{"n_layer": 8, "experts_per_token": 4, "activation": "geglu", "balance_loss": 0.000569, "lr": 0.0154, "warmup_steps": 50, "train_tokens": 594100000}
Below are experts of layer 4 (counted from 0) of a mixture-of-experts language model. Rows are named gate (a neuron's input weights, with its number), up (a neuron's input weights, with its number) and show model dimensions 0-191. Each number is 500 + 50 x the weight over its row's rms, rounded and kept within 0 to 999. Numbers have three digits each.
Before each expert's rows: a language model's description of what the expert responds to. This comes from a sample of Wikipedia text that the model never trained on.

# expert 8
Description: First pieces of hyphenated or compound modifiers after an article, such as self-balancing, long-term, single-seat, sub, non, co.
gate0:478453442521508461485557530542563583553489418485476508407517470474493482409533440511460382449503417456483537519556511445376475518455498505425505503515579459513490442491477560467488505454425566464492455506537414433504465541600478523485464514490464468554415535508627524539662411530482477387524532460421571500574518539489527488474543515473529510430385559491421398494481563437417460512566523557464381545429513477537553430579491498525483449477523484416549543562516537523519431495451466464525527533471420510517516457444520539451482422452537493424583559497537470489556517465563508516
up0:521507494553508438436491481556529531488563461485505475463528507504559470410460406473447339437581359497480493500545559482374448540468478451457534502495559431515496435489521468466487505502418611536511531512549409486416398574583483552475471476492485549568484502582622522591610385489397519453482500438473503464576559528477571465536527524443581488403466523495463455484535612470483488559532465546515433506491477509525519396499494540587515453458469576404556553472485498497492417482481487450556466489536480522559479501451482565479553508468494472470593527487493481472535521432486479514

# expert 26
Description: Nouns and pronouns ending a clause before a comma or period, such as them, years, century, season, election, music, students.
gate0:510597492492547589493521542446496426488535542469518493582426571430484430460484460541490507516474547405534548596476369428502495439437471488535503533501442555483490405463488568559547463494464448482525533506468498645628450508506484518547556525454563466510537514564473487403497566571517511473481574429580478466440472534527488569484523469477552471472477480457481450487479462490454572497480491548447508541592464519547484411560523487529487427469504559497507535502578498488448439505540501544426529530402581591532383552552514574476399494535558501518533523647504401568508527536532604506
up0:615569456557510492464551477439480456501443456473483430512499539516497486445521512561475494426438602440493456585488440474491473527625371510526531633547466549402466463517505417489432496446521478439449472491527411545601491507441487469587572500514431500434487539442449471520493489523563516458472560532515543532468583512465568542538482498503442467477475575508536502452554457539428567558473456556493507578554497433442469467504444504527471436487579528448524477476631596494521428389492362542449484449492560474577466516557502480501482491500462464496497454579525503612582467477515568528

# expert 3
Description: Given names starting a person's full name, often after dashes, pipes, commas or "by", such as John, William, George.
gate2:505521515551483540505517439505514555571484468442558524535539549375513513482531434465486474562584535566497417499492522442512486425525474475493446455525401400490448517421530506518443498529455576496541502432571405468597478448600529526647460468612524435488507499543533479469512543566458483490536441444520461401522498431589590435563531491497588496467508619465481528472517484581449549503459514537473522482576467459385487422464499507460525386504428521526599537493575545492406495510474485528410498529504502513549429624478543519426527517516491444508457512486488486376495473527467548486
up2:497395535535549536568477478497471428475556527445483459477466642600498482483476516492420563485366481487482590485482511525473621572509511423468534548481519650429473399517493479529520488583519438528540470562470505543457506545464470503451463481469552574514589496508411416469538466499510495494467534584478483533523469470465484567470557409471514499516520529514571572506537520492560414479524566470543495494439501607480507522537520617408483555445490495443517510470512512475660481567500535415540515430495486512459536429543459447522546522513588591488531395498507554531535505466584463576

# expert 47
Description: Nouns and words in geographic or locational descriptions: located, village, district, street, station, building, banks, east, centre.
gate1:453504554394438516496539483334470452477504543467463582529494534431512474516507442414535477496585441495495517540531474526376450465489521548478559437496339552478505516342532578593426422411521534521497482547538578540534504561461535481582450519484451586535453501564405384449472572494542462489517522502471527573500430503522509471534518503463385496556509580486486465421489505545487488439565543556545487495514521480508483505563535499490492451506507504569472525513511527504478500414487516502485491430474540622556421464578540433570478476482507520496520451576413559617497521493492515478
up1:478519510450503490501476599352477415473444542473413579463451540510492480488514506486518464567595513518493572504519492495416518527493484566482532415524324514538573566394536519695472482474516484517474482605490502587623543497472523519534516415511444608545435521570515386498497540438552486518551479491393501585540456484527479505520469487426425559556522496472435508538494556505500507500539506551484477518501452496560536552540511521549453519479522468551434503538487472489404467385430510489469468449508534491511434485596514492510501501513495519509505570526481585608437535498483575494

# expert 40
Description: Words and numbers in sports and results tables, such as venue and team names (Stadium, Arena, City, Royals), positions FW, DF, MF, and scores.
gate0:481555542490505429525456467484487513496526541472527514486587507470463469480431624539463449534434472573552513496498450483597488491519472520426395466503471478511480549456512408554574552453434437508554523521438529647510541455483570510554479527493594526455488445460559600495558481576578376519534536504486467526567470539453543522487479511445430600514466484556460423556504483449422575562505394486438518512516508497537485435473456482548554521501432541365501512492448456508478486596437581610530526567502548502501568546595476586514443449488478493460446558536434514462467504478587600443
up0:483476522495516448579471538516537529505525508498544481507588496406464487522459618507508482430423474626550551487507478463515456495487464494406430460524568619492452506478525394488514603409530471483632535507480539596515406445503546528530498535482531528468482458528495480518530514558562394474490569475514459466484460539517508549499493425419415529502446466502493458539480480471399583537449420476407541517480560559458502433498478506465488598464528476408479543466448489461539509637484531590469567583548554554463597520502500618535483469498498411449492496447485483557528475456587564416

# expert 45
Description: Commas, including ones fused with quotes or brackets, that separate list items or clauses, mostly right after a word ending.
gate1:457515494475549436574462592513500529445591443536492534491490508578538574522485458505398560432497516489534438398436547533545557573471489492546509445533448447482537507555424437507445572534460538532431556557517477475570413548483664507492563469513424487407496511471509446490451516450459430397500509494515535551495543447476513496493612467472502599434568578518446534531440569558541533498376503448577539551490509503533571516518410494650541476394567489467437500483469440534505476479423451480488430481445506541495488460548590565550538519525567472480504545513568523526502509451492554558
up1:521527525466550472451427535577449491517453387488500551500496566510528576488441561607471491507595416464443465405460510585498562501568498512484478510501504515549408486502510500506501576465336610574450549466521427496595552508438564466411574522532429541407456517487392552446544523568492467471506603508508517631510526479402471438533495576513492512539499510491483586453479477516485534499484528432452499556471505467439541463518517462508536484516581480448427522444604508466528457535435498453465489455443499454582494526429507550499517413546596567407481469506537471463531478431504559551

# expert 11
Description: Possessive determiners and nouns in sports and biography narration, such as his, her, their, debut, career, season, year, contract-length words.
gate2:534471569509497561483490580591504459436440501515491537542538497563554462490530439497532570449634399470496562481499511517544533483428468457620508473552455556472518556498517453443563451562599498554520555540496539584511464510523561513458499410550459549494475422624481522550555421441469481493621400496513528508538566470464558409467475443420508510509496526478501502501529501455459501519492451523560545530490533548497574423555590450542439541398531507548526454508435432439581549512549535442543374524501445510498426586468538567467420504499535467510437535535477467550560512583388561490
up2:509481459415484548494517519406569574487469563517467454504477449469423568491491464486549522514454541525466482527474508430565510477563466470518518541494583544418544427481449387548409481453446510506401544451557519492386502538469535408555582568476419437492552518498569507520465549587551565509452511519442451471385461528464483534450512602606503469507477476490537467467479541579611578550448598444542463479436462530492418385519498490533466521537630479463440518555469479429467555523491503489425512507413422461553473518500543526473507506563460505457424440520491540463416488528603448540

# expert 52
Description: Opening consonant fragments of ordinary words split into pieces, such as c in cable, cache, ceded, tr in trailing, sp in spots.
gate0:520490592470391452462570600461489535521509592415504493508556565482481529492486498555388587451522481437524538514504474559542519494577472513457470409507403453457498517472543524573505495463503501583454456522486531449487493545471481460604431391554537561428414500556542485494535508448511516515465488503470479544472487521522501517552604481490528427521575541365480464446497518437499542562578454559528537502570625545518536505460548454490497528434586466410504428530472548453474572450453496468526457495445611659499461477466617502532547523507497518476466468508441564455458468377520527513
up0:484429553604527487475424531502418516524490412584408603570416460504497483567449450523478539491472486514481473479555463388449593504422534461480511522475584483501486582526506622462494476534547525476516407462533541448454544435581549433504591515544435498531491449473490464474510431460525471507535429495485467465472470509504465499508449528453468535477478480567575635602524499501549404465472587443461526443520490372503471566508464500435472510516452548525555554489539413387501499529561532515450482411486537467464543449503475467482393462551536560457546412519554450553619523528494453443

# expert 59
Description: Commas and words closing sentence-opening adverbials, such as In addition, However, for example, dates after On or In.
gate1:597466423578403451501569431566492416438450530457490481516528521458419562485472511501539538465547500477472539385575466547531520477559454587509511538566379463536566535417611363535544457534531500529435563481420471553531458541514501554523472458588515551522356449520480446467475486583543521506572575487550514499488517527545494452432554481460506494494465496527517438540495493409521563420561541527471440548509471568553550511550493457422513496370525464518508434478450457563464528463516524399549478463588502497521598451555458539484398508518493519471442499523497525594451508438498523527
up1:517501554639562492467415533384532467475571521553514490555489541464453421514487551385527535458492423476494602592510456512415576548454493537556515476518541468527503498433450526467551515393463516541505540460546566535583511499483400563497448608520449465534487422583530488557472570555492493445463458502454446623570515496455517508479465493450476549483539567482542531460439475490575486572539425532486551446535591510437509565491458515410512435527495465453550505506442464530492488482444452443479512535540509520632552534487518480581441507552504553415562409465459454530499592422528574558

# expert 10
Description: Career verbs and their following function words in biographies, such as he studied, graduated in, served as, worked at, taught.
gate1:402610479480448489427483511496535471449527506443565498568482632508399434526581486494487513534531477452454538497481518612516483470608477479519615592418553493451501510521495562542500530520552473469496466555464528520491469516497546404511560539551494608451464516424537567381457543474440450514490557538480438561530498558446513530572574638551477600529433491450509475522424553507488555494553494396429582483534527560477552483480540454546507501471522490463572479538576587487452543450533476549531457582568454585431471566613486443437473489486565497445501523500427546497485499484512504507
up1:426548572486433556446455543429584460459521515507536457512446602487401454588584462436472515545478466491555489507489494575530430518568391457500534568565421509433437554458493560541503452551614407472469489580478596438477446488398575432505580606521521667480551489474550527424483578593526506537550500504498480486521459504461474521502485492511480517513510410449534491517462588472511530437524472379485528473549506491465541494464452469510551403451460552440533530511517604536469470492512453560509493596568504521478530531603462485520532556486477474467449522542417515444456489504532453491

# expert 34
Description: Comparative and degree words, such as more, than, most, other, rather, smaller, almost, and numbers following more than.
gate1:605518568512460551527439512545516481470492446512552468475566456559464550500507506479547456526556500579566451511482486398408548518473475513570511500605469395612535565526423635510550562472466509431467555474534456558552490495591501524523450426498519473489520532476571512503518504463486499591480510430500455540556569499481449496534547522488549556587522450583535438501485438526445564559517500510529521448510484626517404521537479572552399483427442543568485511540567479463399487512495535561495438579542589496473395543504482534513515588517516547454544605366505500496474545501534479397
up1:482519424477407551556551489496471554457490562578555522437489494533535462570415561490617527515543496492539505499461538471478521439484612462516401525515480507487508537479490552560507461474479526608500479505539544481511402485590548562549542465525444491463558494546498529423423414460457507465550500603468444464599542488575442557501478531527423497576552538540430510520490442480493568474549512499436474554578461607500547444443554502539460516573475522466599455416496560532494583463477513474415522412560539473495418488474567416484467522552497432501476576410500501583543440487353550576

# expert 5
Description: Opening pieces of longer words, often capitalized or prefix-like, plus "per" in as per and per capita: Per, Ser, Res, consum, decre.
gate0:500407600484535556407476507475436556417508574500539481513448561493492520589502446456481516417439450447487460484433569484448433520493586476496519485543457491526425485538520446569494478452413477612540458524349498492537456462501560542538452457484475505497525438484531471482436542439445435385464480460435569569442546608498476522516443505485538478491601554543524506497426462473494493459459479496486568483516535542480494510522394523455470512542521527476444523534367595507429399486545406410496540531481483477459490514471539621469483446474533449545497443401498473643475487527480478426
up0:558504578470504508458523420481434483505488495465577505443519489534573489584476461539420568504574465566439500536543528588534509549427508553410510468570478484545463497526565501484419642545387453451496441478487508455489509564475527384443389466459507526464511600450547412449524495568409554440493540548487512574517469493427484475559426502442408547506549464471471462553431494448600516414517484488493458496476595552508484426493567490578456633545572540499468547568513438565568557446475496512477388525500520534483531461475416517489462500457427497451458502477428459520497547521466573493

# expert 31
Description: Prepositions starting a time or place phrase after a verb or noun, such as from, until, during, at, before.
gate1:532507588566447476513588496580526556605484525562486522450488556423429482433505426484579480563449587567475487587519511447512523517582434558522562612464459498470465495435490573452444436502556499415442541435426580631529433578606505437502520513497525548525430471496475560456517547597467484436525460380504429486499396434471512482506511519482513521463419508531486511473492503485467514522508519444491492506448496442469614457453405475466552450513461493482571537540506574519520446558485496520520486532632508501562511499466468532485422414495507567528546466486449508600492483528475571392
up1:532396473474594515529490581551489454485540520513514454448535452445520361604494515550483489643454510465506466486535425516470443533499526497493593463479475496544510459500463525497614468542596473454467475527488551441539545471478535444648484399523504509533438502528567529522502517512628467458445452519651521446538405575567520456482532363557483505570514481520552412551508424524499512468510480514550494456528404555496499578547594481451491499555563509510566400453567485520540484474509467461561580475466550441525462534432491443516497513529515407487448469525508472458500499513484432560

# expert 24
Description: Lone consonant pieces p, g, v, w, mostly mid-word or in abbreviations, such as multi-p-lied, e.g., p.a., U.S.
gate0:614511617481561517517476485502471503498557501507549471476557537538463471545573507508506413494549457435488515519475466556524545459526584553555476493475515569533498466449554494490456536470583455513490566476478552498542524557592482508453523489589513478533537549570357504503565495494514499512445551583517466586513611554521537423587512507527475416491555496501374441541578410515466612495493473434475485434525530454485585507580697511516473546499525417544468563472528496501388502516453478577447576535549500509464482376400530509577496459563529519513460522495502410502529544471524523509
up0:516441539509478504564564548593519583483484501526510460549468524475531488476483535511452609501483483549451538446558440515450418431410518449464502521469469638408483587500589501508562530520449507472417446600452433564546491453545464486490545490504420465505396433544509453529487497462444460372527543479455509550551501473438500563559521538521486579527577587428541497477506506592606518616441484598549543474508539510482514481494474530480407547489435506470533526549486469524643477560487453518514485416462512486433524520507558556487515480450559516418464446519377480460481470511382549515

# expert 46
Description: Single digits completing years and numbers, especially the last digit after 201, 196, 147, as in 2012 and 1964, plus ages and ranges.
gate0:448540517477463510435508471554520511381518528518442430426492438422471527541410516676540526509540536516548451391476478537582512523506531482480451553549459464502453430459436528557528564598401513463505435453475540492492549500554490469590520452478486526479497422545577558485537506484427462434461526625500496526514622521536489505433436456607469500545515482478502467374467572493415494457444467563444460500553486406469476495437557578571522456531534556579521561506468479518434452473458409537493464509558449468603519530557519478475461487526497512445471447448494436494543573540493446589
up0:475515564484454511622523499604518435556458506491467503451494581328405558586515516549484540498461541569547572351578447579568553556484577509476475467566597500459421540596560525474526463506409496566566514541447418505507538490562436504545527482517479515512456484549593501425481514491421532519474495474510516468553538564522501442522510452564564481417513516540490496414474549471434478577441557568484488565492528464512523564458528511487484425453552548472512501519517457578465451425469493517509534458514451523461471454546645438456432542530539483556438478483410502427523519492522471563

# expert 51
Description: Closing suffixes that complete a word just before punctuation, such as -ed in deceased, -al in critical, -ity, -ation.
gate4:463492488470459570480491606421492414534489528527476514532470473411425489503569553541595433500529529491473449524463509457502484479519428553491510459485414508493523415495523489446471556514513507468508438534537517528492503527481555527515462547473349461558543528523636473448547531491485496528548577530494448512461482532524568492484541455430492520448483459547466489474476452472389494459520545438481538415470480548533448413576419495530479531570463479429518637502479451325509466597512485438340492597485542449498473571514504517477504494381523577497544548412413528538423436510557476542
up4:520519502471557488639501467455467525558607500455592516551406542593453601515510470521585524527483529534532560535530536580531516432506453539453504410566520391497563450579518445476465523652534534520485544527488466541513492509596498523432508483497483468516448479476544456474492474483523532585468469502472555445510482403483515471447515411468512547565412431515550462383512450423506498441434501544535488498528526443572492547598533411552451511453406538580523484550544515504479455592510420453455456543448521516458501500343492460478487564532416475464426510577536499497501502492549541428

# expert 55
Description: Possessive apostrophe-s and possessive pronouns before a noun, such as Cuza's, senators', his, their, its.
gate1:488565466446495511521532515555531426485523558492487444466484456474503452462576515468509498437541484558506551506468500505527406555502511555478595488402485518562426397584543540453546447437419418483524522498526544529508554548491519525514455479471544429534468390537506584479436435534456448528480589424468589600533581534430467470448516565543443429440483465570571409470502544510548402496482563432520413416427527537499544434531631473528625424505536457509554440482463557526486486524491472557428505471391479537551483475506400516517407423530536518532495496571515470494565471548515487569
up1:512582454579486448551540513553468495466551535464520519457496501475433465493572569515488532483484486487490444625490557504543376537465471569501600523460480438446472329529506489444500429470471457499507520435583549532582559553487492501495416507496520396513433390423478489505476418534516496447534585370474541456534597503484542432485467494587426445499562513522579452442504563410537482460505486489503458487448504503522426451494632471544576528409523514512492511548462515508455486471555494466503510483495445480592382522482470551464519439541561492537489472562560434536498548485481500637

# expert 23
Description: Standalone capital letters ending abbreviations or compass directions (N, B, C, T) and final digits in table cells, scores and years.
gate0:525470486405640507518497505466488519501495436446485486497565461470601480372582473563486451513486474551417474468502591601545487539514585535479437489469496603536535394493459399546538511428539482619391571571514512501499526437520466547434494531501492494494572546467455508526445525529531469514559566418481469513475561419543541518391541480538454572447420506472520527416504482552506440486457556515580520515470428511499615509514560585514518517434409513469544479528585506441509505464438493572459539413462462519430569479474503460524473566485454468523547555495553502571581467585501446531
up0:496560368447448475469407504484465529481507596496525452566474453531466521585489555487398471483484546393539428562566537416483473391530537540549567473554449543386503564533532478490406506624506442513435513593518483465408532474437466536513526548503493559496465439509517492517548392500523558544523485555516512453507544453474527512534464588470513526544457565460516465571552510483604472512517425567520585517594483436511487494546385419487419496456558481415473447509437548432592502480503459532547457489490574451445416415564531545483528473471560448471482470452467531535485449477462509440

# expert 50
Description: Hyphens inside compounds such as in-law and on-air, plus first parts like war, multi, two, and numbers before -year-old.
gate1:523500533416549458443471456498420562581488446471566405522535499640499428541512482606519494550476518445565514493505456521478591540525493556542500565508527419485543445552555566479422483538457504452521519422528552523422455509437341532558521449460528585496497443433452469472520527550471481566500554484654518487402465445456422451523597428413479490585434449458495457514552565484503469583503498543414522435470433551491501524413501556568510521534508479475417519457494523417490516489457477469525476547543569537419506537510448387512448552523542483524444520532493471459513473543482497403
up1:526608482506474456492493503641544502472404449527461478489510508454547477465572566390496537446512475451452529486428476483537482557511492447481529433459471589522509553574422559381448578501522577426511471506531448481608514498482511554396485476566557393507563504554512566430451467400425493569475422565571465490550579597558495527526470494491531511532520537497515503472452503535463516445459512432490530550540426414505511476435423463533574477512492544484569478505465429539587553526574590526487498442473463493526477513552459510448586439470495440484610513423568442427398474520499459510

# expert 17
Description: Digit groups inside geographic coordinates and other numbers, especially minutes and seconds after ° or ′, plus the ′ and ″ marks themselves.
gate2:460456433547504507523512489544408582515507567556396514567472432512461435501510393387520466482518566557514477537532524474409533417472530528554574542484428567500511460466419538494435534563463485524429560463478439449525562360581483455460513501495435412472485447471533566465464431419511506487459507458412545488389573453471549537512408540465470489473496532533549471496467533488551485398456520527419500481441476545508471525516513559497519453489440500455403583572545528507463526519484539493518408472464554468511572554514607473440501564392556484571405538499438525530484362496498479501
up2:492435635438491507518515429421521485603468393430587454456430566507567537493483567560485550468500472491528476447555537575422397523517542376449411511574475491454581517494527491587563438419541511457563505516505547515461440522509487501495495518460593538486464511579442558492506527582470563542497471556584545524565442513533408529527528415425541540469487502463545505414526522505421536626500438454504552542506552582509557470482507465500433488537550504530475472585513485530472442462457510516525555551454499572484407513481519537453516470608524558447518513501583440457515586411479452546

# expert 33
Description: Adjectives and nouns right after the, his or its that describe time, state or relation, such as original, same, previous, nearby, present.
gate1:583481493520395585418564513605567423513600551470488509500497440541438468531576467436441482454519446478533398529640531495473491426479495482452471546510493404482573421454472536397527493510529518480564487480501473530438537542464477506494535532524570584590598568438434545496555468513567467513484531518581410559499510545476442542515458600566550539509397443525539464482508506572492513501540564507573511521555500516413519482541569446472502486390476465575451505414545504453486551492462497511534452498479491446475581534553498565502529587466531428424436498485490535532557543597457395508
up1:416457491519570496620485497473433505414468551541560539549487616487554445506501516551563535514525515520435577492390463589539487587455507518509452460458507592533490541564455451595470510554435492506469468527431584510507532474431512523560465510457490476358480453519513408557473478543532522604470541486426485479436491468484479496500546441458424488499655570460526536440514493460517504485466485431419553496499440540535475613444545552443471480524446483424512501552431511525565436510527490506486563501469529514487582528466568395492501417564436600590521478506504551479482431387532544489

# expert 2
Description: Month names before a day or year in dates, plus en dashes and commas in ranges and numbers, such as July 24, 1986 and 4 October – 14 December.
gate2:504467518501523491500519594570517504545482497517469618450567531520415408469552415491540548576537533581535453579522503483418466555491492454426579522475419552520542462508412544435393505487431391488539423543550502579515458505578528500439500538388462495544420499410403514470520605538491521519496511441455578487482564608499458405486479521595526530534540579409536586533407433494530541418565564581551556496483546400459547475483489466576539399509541514485484452469465393546473490433512540509508487542501491476477432515530494465507523536527455496534544501522480452482524468558524456493
up2:469509473437476506545524479435459430470512467531552452490467470618564502488396538598539458583597479429475457480490552522513473389566464506568482435502503541398545514490431553523577484421543611499502511441429492437465542577529437558409432462501404531473518535501580440513423431458537505508520502538506494450491513490446536533520543419405592389516528612539515516460430537539423417553556542504451395604503478507550439426593517425498429465473483540438457554476483491517466505534489451491496454443504527458488518458527524481438429542488478488486532551439523506445536425542410513507